{
  "n_layer": 13,
  "d_model": 256,
  "n_experts": 48,
  "experts_per_token": 2,
  "d_expert": 160,
  "d_shared_expert": 0,
  "activation": "swiglu",
  "moe_layers": [0, 1, 2, 3, 4, 5, 6, 7, 8, 9, 10, 11, 12],
  "n_empty_slots": 24,
  "router_score": "sigmoid",
  "normalize_top_k": true,
  "routed_scale": 1.0,
  "balance_loss": 0.00104,
  "balance_bias": true,
  "router_logit_norm": 1.5,
  "router_bias": true,
  "init_std_router": 0.0231,
  "lr_router": 0.000747,
  "n_head": 3,
  "n_kv_head": 3,
  "head_dim": 64,
  "vocab_size": 32000,
  "norm": "rmsnorm",
  "norm_place": "pre",
  "norm_eps": 1e-05,
  "positions": "rope",
  "rope_base": 10000.0,
  "rope_fraction": 0.25,
  "qk_norm": false,
  "attn_scale": 0.125,
  "tie_embeddings": false,
  "parallel_block": false,
  "extras": ["capped logits"],
  "init": "normal",
  "init_std_qkv": 0.0373,
  "init_std_o": 0.0,
  "init_std_up": 0.0373,
  "init_std_down": 0.0,
  "optimizer": "ademamix",
  "lr": 0.000285,
  "lr_mult_qkv": 0.5,
  "lr_mult_up": 0.74,
  "beta1": 0.9,
  "lr_head": 0.0114,
  "warmup_steps": 490,
  "schedule": "wsd",
  "decay_fraction": 0.285,
  "decay_shape": "linear",
  "final_lr_fraction": 0.02,
  "batch_tokens": [65536, 131072, 262144],
  "seq_len": 512,
  "doc_mask": true,
  "train_tokens": 1062000000,
  "steps": 8577,
  "dataset": "wikipedia_en"
}
Below are experts of layer 9 (counted from 0) of a mixture-of-experts language model. Rows are named router (the router's row for the expert), gate (a neuron's input weights, with its number), up (a neuron's input weights, with its number) and show model dimensions 192-255. Each number is 200 + 40 x the weight over its row's rms, rounded and kept within 0 to 999.
After each expert's rows: a language model's description of what the expert responds to. This comes from a sample of Wikipedia text that the model never trained on.

# expert 8
router,202,233,185,191,245,202,195,245,158,254,191,188,124,201,251,111,249,236,212,175,194,169,251,249,181,184,212,143,216,232,261,107,122,209,198,200,192,223,128,225,261,189,142,199,185,277,177,115,303,127,227,206,267,228,209,219,166,174,131,212,206,162,197,199
gate0,243,219,147,182,119,261,256,244,182,238,209,220,186,193,158,209,255,246,195,161,293,166,191,235,236,204,244,187,234,250,293,184,169,135,206,257,224,232,220,218,230,172,246,205,238,175,246,233,200,174,122,194,209,215,156,214,250,208,155,112,174,280,190,227
up0,224,249,202,166,245,198,218,160,219,197,240,263,206,178,162,163,148,185,175,217,226,160,200,195,170,182,209,237,188,226,164,207,207,191,235,142,164,181,163,275,118,252,253,232,164,170,217,152,208,272,166,282,90,207,169,114,260,255,218,164,188,194,211,206
It responds to: Mid-word suffix pieces. Word-internal fragments, especially a doubled 's' and endings, inside names and rare words, such as goss-ip, Rous-seau, Hal-as, El-le.

# expert 20
router,234,257,259,173,210,202,232,185,215,200,220,241,197,223,231,196,171,302,168,199,197,288,208,207,150,183,168,157,216,136,220,116,226,212,212,179,230,239,254,150,222,191,170,223,272,112,276,234,229,243,266,173,139,181,290,109,189,179,190,217,156,210,225,256
gate0,172,212,311,243,211,187,229,141,204,241,217,240,186,349,198,202,195,284,246,198,129,219,197,204,123,181,208,160,252,176,220,175,182,210,250,232,219,195,191,217,185,194,187,162,232,154,168,202,204,213,201,247,204,184,253,201,181,200,118,235,198,83,226,231
up0,224,257,204,213,155,196,196,220,184,144,138,240,225,246,229,182,234,170,272,200,192,230,208,190,269,221,127,238,232,246,305,287,180,241,241,197,183,156,241,239,121,300,216,268,211,184,191,226,198,214,170,233,195,242,250,155,159,208,153,194,262,194,168,148
It responds to: Table and result headers. Header words in sports and election tables, such as Votes, Turnout, Candidate, Goals, Apps, and words describing how lists are sorted.

# expert 31
router,253,233,174,105,195,156,180,163,201,235,230,226,186,206,169,183,230,205,203,207,267,182,133,220,252,256,264,150,236,233,183,163,232,192,192,210,155,216,210,191,194,142,117,153,269,162,207,217,219,290,212,169,210,245,193,213,201,240,221,180,240,233,237,189
gate0,264,168,181,170,182,236,236,204,152,186,132,185,156,148,210,159,181,192,234,219,190,138,165,172,168,162,211,76,249,281,222,125,200,230,225,151,259,208,219,188,173,191,290,178,231,154,252,221,282,186,241,174,179,187,165,174,246,169,184,186,170,258,180,191
up0,209,225,167,194,126,108,213,205,194,213,233,154,157,238,200,213,193,156,173,159,198,232,206,147,301,205,188,240,243,154,186,256,132,195,246,230,202,229,199,205,221,191,194,176,202,248,181,170,179,214,157,195,174,230,184,114,112,233,185,126,194,184,174,158
It responds to: Sports stat separators. Semicolons and country codes in racing and sports results lists, such as ITA, GBR, GER, and "; ATL 10;".

# expert 3
router,187,187,227,239,150,283,214,184,167,197,232,255,165,268,144,145,179,171,229,155,234,196,211,182,142,139,217,215,230,219,176,168,204,204,225,224,277,154,179,244,213,252,178,162,223,171,164,183,219,202,300,175,161,224,233,248,217,236,223,161,155,200,133,182
gate0,175,256,253,246,237,284,219,179,203,179,254,202,189,158,190,200,150,216,109,217,212,248,231,206,257,198,226,207,277,196,185,144,182,202,191,162,213,177,181,214,211,213,211,175,271,149,187,158,162,165,201,228,191,233,201,281,152,228,200,204,156,220,132,185
up0,173,211,171,202,192,252,181,146,140,138,126,249,169,192,195,157,204,153,197,213,254,271,159,143,231,229,271,216,241,188,228,162,144,225,283,160,227,191,167,187,150,192,167,238,206,168,184,86,166,208,220,210,184,271,205,194,202,204,186,179,138,215,157,204
It responds to: Demographic and stat units. Numbers, units and census words in tables and demographics, such as population, households, acres, ft, °, N in coordinates, and table pipes.

# expert 47
router,217,229,201,172,192,198,193,248,189,162,204,226,234,232,205,102,243,184,249,198,207,175,211,197,260,170,190,227,132,158,261,181,244,219,222,135,196,164,131,147,155,258,216,307,219,184,142,223,277,77,192,208,212,210,190,234,199,221,153,185,174,177,209,274
gate0,247,213,230,167,204,205,161,194,209,250,241,164,188,260,149,219,183,183,233,243,163,184,139,232,207,182,200,161,221,202,201,172,369,222,171,245,212,242,163,195,188,141,204,149,224,135,190,174,137,199,204,189,282,170,189,262,186,205,168,254,209,127,128,193
up0,157,217,149,198,190,186,196,307,199,189,226,248,73,151,209,200,209,167,240,224,276,184,234,190,175,161,122,87,253,190,142,172,225,225,160,174,224,178,229,192,227,191,122,221,159,246,206,236,240,230,230,260,176,168,238,270,150,177,192,216,272,195,231,209
It responds to: Apostrophes and abstract nouns. Apostrophes, possessive 's and opening quotes, plus abstract nouns like public, development, law, work, business, management.

# expert 26
router,164,202,205,223,243,180,281,242,204,137,252,166,198,133,194,217,263,231,149,186,208,206,140,169,123,144,225,157,204,230,158,208,219,249,247,224,210,173,172,171,280,210,267,161,251,108,184,141,200,148,237,195,175,216,169,302,133,278,190,226,247,224,188,242
gate0,203,205,188,196,188,303,252,188,227,159,276,172,199,236,216,230,268,207,210,234,148,177,175,187,222,206,207,226,211,166,185,179,155,181,310,153,213,139,163,215,167,217,193,272,242,141,193,236,353,122,196,279,250,171,178,235,251,233,200,202,162,298,241,182
up0,256,232,265,183,179,196,264,153,213,227,271,169,191,178,151,184,226,225,172,265,136,243,145,197,110,235,294,242,263,222,232,255,185,166,131,199,253,223,159,179,212,244,144,229,177,207,177,182,187,191,250,245,204,197,170,231,215,236,228,192,169,196,229,159
It responds to: Mid-name pieces and function words. Inner pieces of foreign names and words (Hohhot, Gubbio, Gebirgs), plus was, by, is, and table header cells.

# expert 30
router,201,245,259,176,191,175,131,200,208,276,181,247,219,165,220,179,197,191,181,167,136,232,136,174,178,204,155,147,166,273,232,197,216,169,139,219,247,207,248,172,272,277,248,196,124,163,238,179,195,145,189,212,160,144,196,266,207,211,273,188,180,213,136,142
gate0,178,205,219,236,131,116,251,166,77,176,208,105,219,207,207,194,179,180,221,187,203,236,237,112,180,222,296,160,191,196,246,176,216,155,185,183,193,182,230,150,252,171,186,153,185,145,213,107,241,168,154,170,229,199,218,196,187,162,152,221,184,188,173,132
up0,196,196,162,125,227,207,244,180,180,206,156,267,166,228,164,203,195,227,212,287,130,227,213,230,173,210,208,259,184,262,233,103,175,198,200,233,205,226,165,223,166,228,204,196,209,229,248,223,210,198,275,206,182,223,232,202,169,250,193,179,131,207,213,247
It responds to: Possessives and institutional adjectives. Possessive 's and its/their, plus National, United, County, local, regional, Historic in names of organizations and places.

# expert 45
router,144,189,206,209,178,189,213,163,163,249,218,245,243,253,262,237,218,191,160,143,203,260,132,219,161,167,178,206,191,199,203,242,198,178,216,250,153,162,204,200,222,169,198,174,201,198,205,212,194,194,172,155,137,159,181,174,196,281,207,200,199,229,244,144
gate0,221,167,163,265,176,167,176,220,199,252,234,182,189,146,250,171,243,187,133,237,168,181,255,186,183,188,204,201,139,243,286,197,195,242,202,139,216,271,166,165,210,56,208,229,257,225,184,240,199,176,233,234,157,213,241,319,231,198,194,157,141,239,214,175
up0,159,187,261,198,230,141,183,192,234,221,206,204,168,234,134,200,189,249,283,233,195,218,150,236,258,221,211,258,162,185,147,245,223,179,200,280,212,173,217,205,87,203,241,169,160,229,198,204,176,198,151,229,226,198,192,117,137,157,206,196,280,229,246,198
It responds to: Capital initial letters. Single capital letters starting names or abbreviations, as in the W of Wahl, the S of U.S., compass W, and table codes.

# expert 44
router,138,200,236,202,154,187,168,207,231,160,146,194,207,214,204,198,140,193,183,284,114,118,201,142,195,209,114,191,269,246,181,155,116,232,159,207,214,200,199,181,231,182,173,222,159,157,166,168,223,253,202,192,149,225,170,196,199,214,224,188,178,197,248,234
gate0,179,148,218,194,189,168,151,219,213,167,178,220,208,252,221,215,186,168,203,228,200,150,154,162,221,221,156,160,206,181,183,169,238,174,178,140,236,212,173,204,222,248,202,185,162,154,163,149,189,207,191,220,211,139,140,202,178,190,197,197,209,184,201,211
up0,295,118,233,163,187,187,277,173,225,190,211,212,178,245,219,191,231,211,227,147,178,150,133,177,273,219,176,182,206,209,175,178,265,236,215,225,159,231,305,208,181,230,217,200,189,210,220,211,239,248,143,188,205,105,147,151,217,260,249,217,192,215,136,208
It responds to: Measurements and quantities. Number pieces and units in measurements and statistics, such as million, km, mm, percent, approximately, and digits after commas.

# expert 36
router,220,136,185,165,273,189,174,266,183,226,240,230,185,101,220,248,156,181,169,217,152,182,273,199,220,195,257,212,221,249,208,222,114,203,214,178,202,253,156,258,170,107,130,231,163,154,219,136,224,234,112,176,211,214,157,207,152,160,216,158,169,207,215,189
gate0,206,213,194,255,177,142,213,250,164,240,214,274,194,178,197,166,244,157,189,120,205,133,165,206,187,184,191,216,233,249,205,139,256,188,131,193,208,231,185,182,182,182,150,153,235,200,250,187,225,219,218,216,204,159,145,180,210,120,150,240,180,134,155,199
up0,158,228,236,227,200,242,205,248,173,220,220,305,172,218,246,180,208,172,256,194,154,175,223,199,222,237,185,282,269,165,171,173,274,184,105,154,206,209,242,205,206,201,211,183,216,214,271,161,239,288,153,223,178,196,124,224,222,156,105,185,211,207,193,260
It responds to: Past-tense narrative verbs. Forms of was, were, been and narrative verbs like took, began, became, died in biographies and plot summaries.

# expert 35
router,183,281,215,180,193,193,193,147,240,228,206,139,132,211,168,249,172,179,149,238,156,316,262,227,156,257,173,213,160,165,130,193,256,196,245,191,46,240,187,176,230,226,184,169,279,169,243,202,192,237,170,259,190,191,205,188,211,242,193,199,178,158,179,176
gate0,160,243,188,203,84,127,148,187,182,200,184,200,149,201,234,181,211,207,188,183,224,214,209,201,146,182,183,198,208,288,182,187,277,132,252,270,194,211,166,178,165,135,246,137,183,213,162,118,265,229,191,274,168,214,74,215,162,202,170,219,224,173,127,224
up0,190,180,154,159,197,91,156,230,139,196,181,238,181,194,188,263,302,180,228,154,255,215,223,187,182,151,180,221,257,147,223,242,181,242,204,185,187,217,173,141,217,218,188,131,197,208,248,172,221,207,226,236,146,214,190,217,174,215,194,266,204,211,226,193
It responds to: Space tokens in tables. Bare space tokens, often in empty table cells or before words, plus numbers like 0 and words such as New.

# expert 17
router,230,131,168,176,190,230,194,134,186,279,221,239,190,222,214,252,175,276,194,229,209,172,89,204,206,218,35,255,236,183,247,181,186,189,135,158,186,229,196,125,125,177,214,193,182,237,167,144,228,215,176,226,217,279,196,207,115,238,156,247,171,190,201,205
gate0,230,176,164,206,99,140,254,124,155,224,219,260,173,208,212,159,214,217,178,282,268,216,178,124,291,174,177,183,238,209,138,194,233,235,171,215,198,236,167,166,212,187,198,185,202,160,223,130,211,215,230,188,199,188,119,217,220,242,154,179,179,147,207,223
up0,206,186,148,206,124,239,224,223,150,183,210,132,243,177,234,228,213,214,203,139,253,165,182,182,156,180,140,257,136,220,190,175,179,175,191,235,196,267,137,269,172,157,336,208,178,173,201,187,212,183,154,163,189,182,193,185,79,148,175,189,226,185,204,178
It responds to: Countries and places. Country, region and city names and nationality adjectives, e.g. United States, China, England, European, Paris, South Yorkshire.

# expert 33
router,236,166,229,145,199,222,174,242,204,134,217,177,248,191,234,224,193,129,147,172,138,179,115,229,182,216,250,162,201,162,245,185,232,201,177,151,234,221,174,174,251,125,235,223,269,207,232,132,183,164,222,218,181,191,203,159,135,146,196,103,152,207,186,261
gate0,205,141,264,266,127,159,201,201,192,205,160,163,219,230,224,220,207,195,94,184,218,211,129,114,248,186,213,187,97,106,224,206,241,178,182,203,200,206,190,235,192,212,212,229,204,184,166,231,208,156,228,209,204,108,171,198,200,206,177,209,247,175,234,229
up0,171,258,198,97,206,176,175,177,240,187,202,275,229,212,152,144,167,189,249,192,221,133,172,175,107,239,196,227,279,209,166,119,236,220,238,169,218,173,261,133,235,180,194,198,177,253,291,234,215,152,181,218,205,204,183,252,231,222,272,176,205,182,185,212
It responds to: Temporal clause openers. Conjunctions and prepositions opening time or circumstance clauses, e.g. after, during, when, until, by, and sentence-initial In.

# expert 2
router,200,195,108,169,235,264,223,139,224,191,246,212,199,197,239,266,199,170,243,149,141,246,171,187,188,239,158,114,173,235,193,182,245,127,196,180,187,256,188,210,257,161,274,175,233,202,249,200,239,237,170,189,184,244,146,264,173,181,231,241,197,214,258,180
gate0,220,164,175,229,264,200,207,214,227,168,227,240,203,252,322,255,200,167,150,172,232,214,158,212,188,185,153,242,211,222,148,265,144,230,207,114,262,155,197,156,199,238,199,198,166,160,234,247,243,170,152,195,197,156,97,276,214,184,183,219,189,152,144,147
up0,220,183,177,245,236,66,249,183,123,165,203,222,158,250,214,221,220,218,214,266,201,184,182,197,179,238,167,224,198,164,203,189,139,237,241,170,138,152,227,177,173,183,187,210,241,166,189,187,165,207,193,207,207,126,109,199,139,191,152,206,134,83,155,189
It responds to: List conjunctions and separators. Coordinating and, or, ampersands, commas, semicolons and slashes joining items in lists, plus including, such as, as well, etc.